python train.py --hidden_size=256 --n_experts=64 --d_shared_expert=0 --routed_scale=1.5 --num_attention_heads=3 --norm_place="pre" --learning_rate=0.00651 --beta1=0.95 --beta2=0.99 --decay_fraction=0.933
Below are experts of layer 2 (counted from 0) of a mixture-of-experts language model. Rows are named router (the router's row for the expert), up (a neuron's input weights, with its number), down (a neuron's output weights, with its number) and show model dimensions 0-255. Each number is 500 + 40 x the weight over its row's rms, rounded and kept within 0 to 999. Numbers have three digits each.
After each expert's rows: a language model's description of what the expert responds to; "raises" lists some tokens whose logits its average output raises strongly, later layers aside. This comes from a sample of Wikipedia text that the model never trained on.

# expert 5
router:497517475506501528465516541488445470500425435516426478547482508494525488518491491434444395518512493642487470402473529412531503535537444479532500584509449464469553509520563529496496504483564500518424534487504539505557487473474496489541506519544508490486511479500421467518490485564520532476525492496503478501477562481413522456526456495480537538520584474503481496471430427480492484473481532477525439498524518610519508515532461504483420541530424391518478482534472433526537522515493427544515497484506503520484353467458525547547488434503517532470481493505455423521549578541476589491491435515530530495469431540492480519514469470483483544450497575470510484445487508479503461488473579507475483505469525459547522558516511483580485514492469477525530573504460552430469548531465496
up1:510516460484513492459508564455442522513530513480402470532491484518485468517502494437475471504488563456497505543436503534522512516509456464531473466482502496547518419488566490445489571534389489480444496575517468475504414487541427484448530532485509446469506543519586461529462568444511496470499523470525536527457496480537439475529543491526535644576552518452534452568468406488453456497478506513468484533474493452487579513519476466497501527521500433532521458535532557446533445520505473436555567542530496490511526481518562522495527541474495555476548528522466452478484609453494513470531522501588486489467431570518455510521445482486483449491456465557446459550553485507511459499471505448551448521483434451542521582579470524468456545459521460487512471532502509569520546520533551
down1:466473507562550483477475482497555475465447507571532489473530532544466500424467498404499407419449450466548454462473454418540463484484406486489522531471550498513491479489499536494525549566523473515518497544508522500386507439481516498471495404454537486479472568569499526522516509471484532511503503525454462520509548535533518445421537510495451493509443494483561435455507493469511503457483451542479431539519504536533447486435550468489513454510519548549498494430516497531551562548436551520538553498477516396498551530463485490566510526468488563511495516482488553527503473449423556473412491481512545532534444496561503462468482471515542511560485539521484510524474486508558500455557539483427472477488453516527489624523584488562521550521506515558427486504497478414500560543525483
Articles and determiners. Articles and determiners after prepositions, such as the, a, each, this; also Thai script fragments and minute marks in coordinates.
raises: "est", " single", " way"

# expert 2
router:459464509517493473538491534498516522523569445500551499445527518501496551469531533474470465438474572473498464430545541503507500519557506424537494481538519501474505575461466498446495531493502461514452495472513494521444531516422494503441539512331511514485497493458495484532525411479483495506486619497471479506503528492565488480562487493489438541512505509492417531526411626599510498464469506485462533519535444565551502531427500507468514459520546533550480503532479474517514496539532460503490501489505497502471527454487503461526509570546467482477521555491481424492481564456543508542501494539501563546483495506539447519481507450503508506469525472572489448575510511429488495552522560558405541494497459469483481432397451545623449520508387517474510502481500509440464466456507490
up0:490453535486533479457482499557535481468413483464506515496481435514540406476547539478518546492517446447461556525504565538541461516523453495490524551491437477446459487424512509498458468432486479499472517536519473499451489486487551479556540520556526436535490549472516490472431471485484464565504494551474471466482485444485440489410491542532485465514520504478487544476516589481477474520534501562452458472535464533534547422480518558432468504512461451494500495562460521483437520456489479515605455457533543556500479456492486552498452490466446514471514361476533452576519493494472474481539513430557538459478495509509470559464435577497570495564494526457555432534494586526510523523551513519524476500478562514450491397523519529543473453499436554515554502548514519403444461530466559
down0:507542554616510478498472516553481487560513511551456494530459560427480506502473484480509472492462529485517496540542456469519491462564483478455527534518447491491552522569504513478541490505510468514540462527506448534465435517549573597460507536450621473458467479537437542453550553544507479439550524455504481508497527562602509462490455465445524527497509472478470553497495488468493495467558526541463532518486627430476450527495513542500478490462534542485539463445492513519524460426449478477475504477564384479540510407464543511476516468516512521496487447487555549485595500473467465479511491499583455463493451505517533456554471516567444475551559507499494473537551530460508502450435522519492538530402534503482493532478509451534509498526620482502507472434487553489519553428470499
Noun and parenthesis ends. Closing parentheses after years or names, e.g. (2014), and head nouns following the/this such as series, station, works, position.
raises: "issance", " aim", " (aged"

# expert 47
router:490477470510474500480478570505506438534446485412502541526483496603523472560516485469469528509469492548492476498537495429622457469527557391485459489463489492484519402469517496632494532458548482532458517482491495512594426397501505488487471517471501451482422455499512526537477471512517488519499561391481459509480509537387474506443471483496483441476497507544522551528496565489479502528510474514466447416524541429596535544506430465543496482506475375456462505418484471500464551451498454523502491483478507487524466458505511499505489452467523500525549479509491529541497517453507599436499624490511542516504468499523514494530486507502534526482467509513531520532538549485509487505501474505556542515510554513517493522530474535427484547502482591492435519532522540484477541479520432
up0:491560450446482476481447418503494500533497431505554550510445465520450532480546553500493498516429482496519517487571483518501460510515494437563452519521522432482500515540602456505553537513484476534522532554511432499406484484484536525565497506521552493466436514529504520555537532476540376489504505476451498516557505457517475573502555503477453509539530466520508450555514467504534478492566470489496440468515487425517507479491466475469479505441500434418437490498553414493485619521478438553541548515489539513515538614505522452523553510496505520553516497491528514502427531548512462574527537508498450496457500522448554462514547469499433465548481572503485505413527535516478449489534556442554516524509480519496536425532381535550498529487584487477494492487434497507488469439518443
down0:557410526486477481517548476508495450568540511427494441552494473434457525456540422532422526544511538479554517504470540555483530535485514493507483457556478517533490419439494488498518512567481534474448504464501546459532518443479442533517510504497548422488545508513421462545493466496532539503524482516530524457491504470541471544502508452533501505454529407441478481487491483535476533519538556517548493519533543450515523489565510559434462559521508446509537494494551535550475479524507602492504519503530486451436481455553460557484450412471553508610402420447505483553570442493495480512547436454522533516463494516573534486469513505482539509550492515556560546461513546438506481492467537539453453515532444505426547513520592520550510555545474494527470440537471454503442425551483472
Capital letter name starts. Single capital letters starting names or codes, such as N in Nies, F in Fulton, CLT, usually after a pipe or the.
raises: "-play", "-w", "ish", "id,", "-ch", "-e"

# expert 57
router:435458517475467511451472576536533585517518510443497573474531468548477518595540505509489409515531592446501497447537513475489499477461491473452470489476436510479453445475465553492503519468540537510512508484505502495518460539485512492413459502414544501502530467514457458501491474406513501533494452402479500485503544464612503487511445482440453409458537501481447482487481504470449523510524477520498450376521431585617511490444494528463483554503468396416477496403486503512456539500502480476525503490474502503528597526489512508504509512471489461548544539494514480509524514501496493489504467485510482486483517508377461629486481467512515540484474465549506492557476521448508519465487462555446515509513477497516512467505478552469494518492467572487404524527491514600474511476489471
up0:531451556586457484490478452495413469476494464512495577484490537519430533449541466450511554499531443576450506438510490513489526498493513525475541462438460465466476468508558471493427501487410497561522478489464447523466504535481494474454529582504553509547514513513437521501541478448461518489475562461515536606549482582525564568498506521562446475491464495473534465454486454496436482502508515435506593513454475481548449542492536524531481431526490478505504488454514463476554504500512451489569439471511464539513477482423486502500510464536537549538548534468540545579540516521520479571551545490500602532450489468476490542580439488493501544507472537540491475468403448534533460454526523475475465537551426483495531545524536579418491479498555464543431490508533470572436518454510503
down0:499494515531494614518490494456513546495445472448567539471510556479588496553560481468433539482566516521505513469428494522472467540532476405514580571493520535492476482472501537507497456581508567466471392528580492536502464447525507555547453559458462448474542483463487564535498503479456592509506490493527488452493499441470486486521427535517502455534488435535524520461497582528504488439578495490454549423449531496510510481519568569473413475451481516469435500451466534518471537512496512556505491486504553535449511487500516479611466491505503504489534425418488517523531488592484502543517559437504509465554480487550516498456490508494462518483497516461504516476477594431418492483416486571446500511500544497490531469528457491506480535496520487470551544496553453460424508502544473
National and state names. Words in country, state and organization names, such as United States, National, World, State in "Jackson State", American, EU.
raises: "bor", "-born", "a's", "-L", "-H", "-N"

# expert 36
router:494508469480496461420495545515494505503572386468519504466495516486501486510489531472436501533493564612492516477516530544545489500520529394560545570527451506531537423510504468474503511468470393468447518523479467513537524484509527469541575518372499414471513515486503510527564479494521464556533538435464476501504493528385515492512466450482472466435579508495561559374490498571486512513459438473485483473488523615504477539550479481480520516496486476476518510476512470491541490479551414521555493502492492515500376440473517439464448443616491508480444501533507452489501520483537481428493422532507500502471501532535491501482485497491581518473537528561524499545504540473470475524483507504494476505496538484424499476517441479531489508476506622475462489494544497480504524472514518
up0:512509476545431508601503490569504470533470525475531499552450488515549544537498492506540503525436507409444478544488451533424478556472497448467508484484519531521526413468494533478582528522561452507458559465530455522523521546487571460579533457487562512464486545507581449470441456498481499524532496495437521538479518539515446499520443442488540516534479440465568440550422497558507515599473532483544485419566492519534511492509505496528533547481562463495459522530499461510516508428493474492580471488464453539517481508415513457508487486449398419505533487445445514508478496511501514466468506559494499502443550545522518486492540517481486494452449546531465496484527515441463488564401452533404450522453528584456611552474534443541459506517540518503512513488527490530498469459473472
down0:442533553469455505516533534555492416390534498564563443511526510416561491475449524496475511507510462473425531473516506467511455470564458464524558457444518518522420487470443481418514530462504524482524529532491477501517448550538481448492505562483463451477566505532567524555471525382461521469561472479579514477495522529516546569451527493422522481473515513499563560478437495501423515509480584480512500534444527509529571413546506437521521535554452489508543602528503519510480469458464519462501485475495481416524434496483487494465523486518435420524482508555516457434566535437469454488490460489465518484494537547460549514519551449537530502485494479474476558516456519493525490532483442494466489568502475525530588511529526497490563513573485459498538512436499483529539476438517428
Closing brackets and scraps. Closing brackets and braces, abbreviation periods like "St.", coordinate suffixes °E/°W, and stray first letters in tables and LaTeX formulas.
raises: ",", ").", " are", " and", "ice."

# expert 29
router:475536520539455495512509487506541484521516510390537471462489468567530540493454557480477552495525514581488499551558505492462516520481468379459440519485465483476489494473541545520534498480546488526554509485495452459564516465524482491499485509460467498485503467516424491523478479466487508536464500447454471459523480473386521503539479485478515481489688513461657483408538536434476509561486476505481507506556591465491492479506504529473534502511534494505482504410501533531479506608510459506520519463442514510520568507495533486535495578581550493484548513487501484505481560476510505529527438497507611522474528496452450520527456488525542576462479532493471506543483487530530503465506489443552442503484453522459508511420490567412485497498433489439428506494497521572464511454499487
up0:526476537513486480520502427494470550531538540512430480419506550480447495592501492498535449488506487464444486525464446568435520543411462465477488509522545550570450477516514473517491542445455551478465593427506453465555489555526447508512477492436515517530452556471571468537462475507512528514484440477487488498492525464472465483501507464462482479520578526504459569477530550560580448544466481507453512465519504522473426538528508471462514503524523454559549557469434496582422414442521554495486424509520497525534404521518547514498469466490484493527440552544474568511501611426480515535516478519564447527481542501497485543483518485519515415533604549532534443573518527440460443507502489537436546458480533480508512500445503464555524506510464501542581535481541522471509485523516491
down0:440391503525430554529494543534518502510475520515557568536547513507503473554484512492462516486511515480525557453533447605497386495503541488403539532499462461467443428481442586513522508453524553433522483510490539495484532509440509513442487448480537503491495532519521487502566496529559502513470421546524432566530457497492549565481435516485539524521489510547475524563534507509440497511491537555494504574472538553503541445541482540440506458467475431463480521492530536541491442461480503460397447516528520523474442465483497447503495490535519498479490480470528524515584456540461527450477521530514537525612559494459456512549511492429553489473486447464547572512469474476541506475509420519470507465526541487562522488517459589493442583515524589482567470498461466533527491434493500
Capitalized name words. Words in names, titles and set phrases, such as United, People, World, II, I, Revival, often capitalized.
raises: ".", " pe", " |"

# expert 34
router:483464423474492530528559536502461528529436490541546489556532573500486536600446462521508540544506474461523462410427499506490519510497450516535539554552470516479498557527516507485497525506510553486507550495446513572648532599540494505606482425491550457470533532506493552487496523516519523478499479507530502497518494537532520450504472578508533466494513505490450454507544524475440541529530492428529402480554498523554534552546499510417487563472408445507497489512471436496462546512478436519464440468555531548511395469530503537498463491492511572450478492538476505477566546464529505382506539486503462485415448474517522474493448532517549481560474557540560494439520524489570475500532511496524484463489535446512477449542457551460474495471489513587518537487481554490461508485512490
up4:500504486462475482390510547543490548548446503525502508502421468571518507482524499503455480540479525482425524561491471550481544494501554530522487531555562497482530523424469480509517546535586520522482487515522476501466479461427501513495534518460506509455558505527536469554499453501499479561518471436467495495491491446464454529559470496586447487498535475527438464471513520490492470588567579422527518500579469518558531547543491498476549485539521543522511569518545513467437504438471480502564501557500505461497449508470537401492538504472522469432488488509551481517429532435440459501457538454479553577532512422528453450487455469483478464519467477474494564476461490499509541580407502515513490503475461415497470521522508515527566509435410402548479504512572562484482400552499438
down4:552562547540481504525557541539552486534532471499495513505473458475482548539512467434541442514508542570524546517452486472483482453532592441453469453542493543439539574548566487447491517516535476540478512410480536509412524543457457462477526449462489492521527480536506499560449493489465569505490483519456442453505416506482566524458499467521461468550474515501544508495537457537519573486588553520452518522495523451499519508530500584496518556469538510463519385482545503452495447490511481532527517564533418487519551533495555518528468415493535458407482532404460551549512579489543505534460498532441534464518543473508477509516566539532497479563473536505507538480491542494456497449472479515532451545542568469533451502475545453499525563514393497512573497429471433489532467482505457
Definite article the. The word the or The after prepositions like of, in, to, at, before nouns and proper names.
raises: " same", " entire", " latter", " whole"

# expert 44
router:506511509515461486450494492498492489498612397539524514415461495438447521504466474474467477586406552602484479490617518510456581515537501453529535565497504514492520453466621480565471496490488513494354512479569476476557451505450500507515511538381465510486467538500430505504509481468488524497482501524506490495493567484591507495550483492490490364456501508527486503502470540531558530532479502485509460485520541435581499496506491594477441555509466387589515488428498471496485501413512408510517517480484495519515501479494496491520488558495523521481480502504503550495545516508551481477517456494494429520485474522519496567488485454493429491510517503520527542502493465579492507524505540448476455517528468496496525476440480503502490491486528439485439482557503505523490452445482547
up0:541532536473500503533557458452501480501491538398569525518439500516467579532457462550486503447492524498460389507524590554541540566548485491452533434514560500478480588509478505517509550520494450485514463502467521524492529496463430425499515526589465426478552509462444491487454536411450560529516531475476494469496466448555544556512465486435507535535505506546557491515499538485505490465530483486580556478485497449523533528472532468470411530469491528548471541538506511496481560455515541582514513456453510476526521506487486573477440455451465519466626507540511499536460458456500520544485612477568528536512553508513510513522499531548528447540432522476516527507493423509516461466533528564494496429596458428450484484520453523501506520478550520590505518517483497529471547550475512
down0:494485599461521454493544568516512464476513551546447510514460508486474385555558491524478495579492500537489475510553462396516426493503560513448565514501435519527523541486551426534560506527486507509439540496594478537443500490519494487444492534456487502530479429534520495491498488569500502530558560454546536488579533500477533519558489494465484471415526539497444498557577466555588487468498472484510527443529512422435459460457501559481503503528472515445538464502500457493541523458504518519501419486518586527442496503460473501459474546465426537514488523527524501460478512520554521437469520555449479484479467489554528499515506446500537622462518558493489464493498541570480467512495512452568477542563437477471501534542464537535486451582544572550534456466524441552478527490508531
Numbers and years. Two-digit numbers and four-digit years in tables, lists, statistics and coordinates, e.g. 1966 headings, 28 in table cells, 25 1.
raises: "s.\"", "s\"", "ally,", "il", "ially", "ely"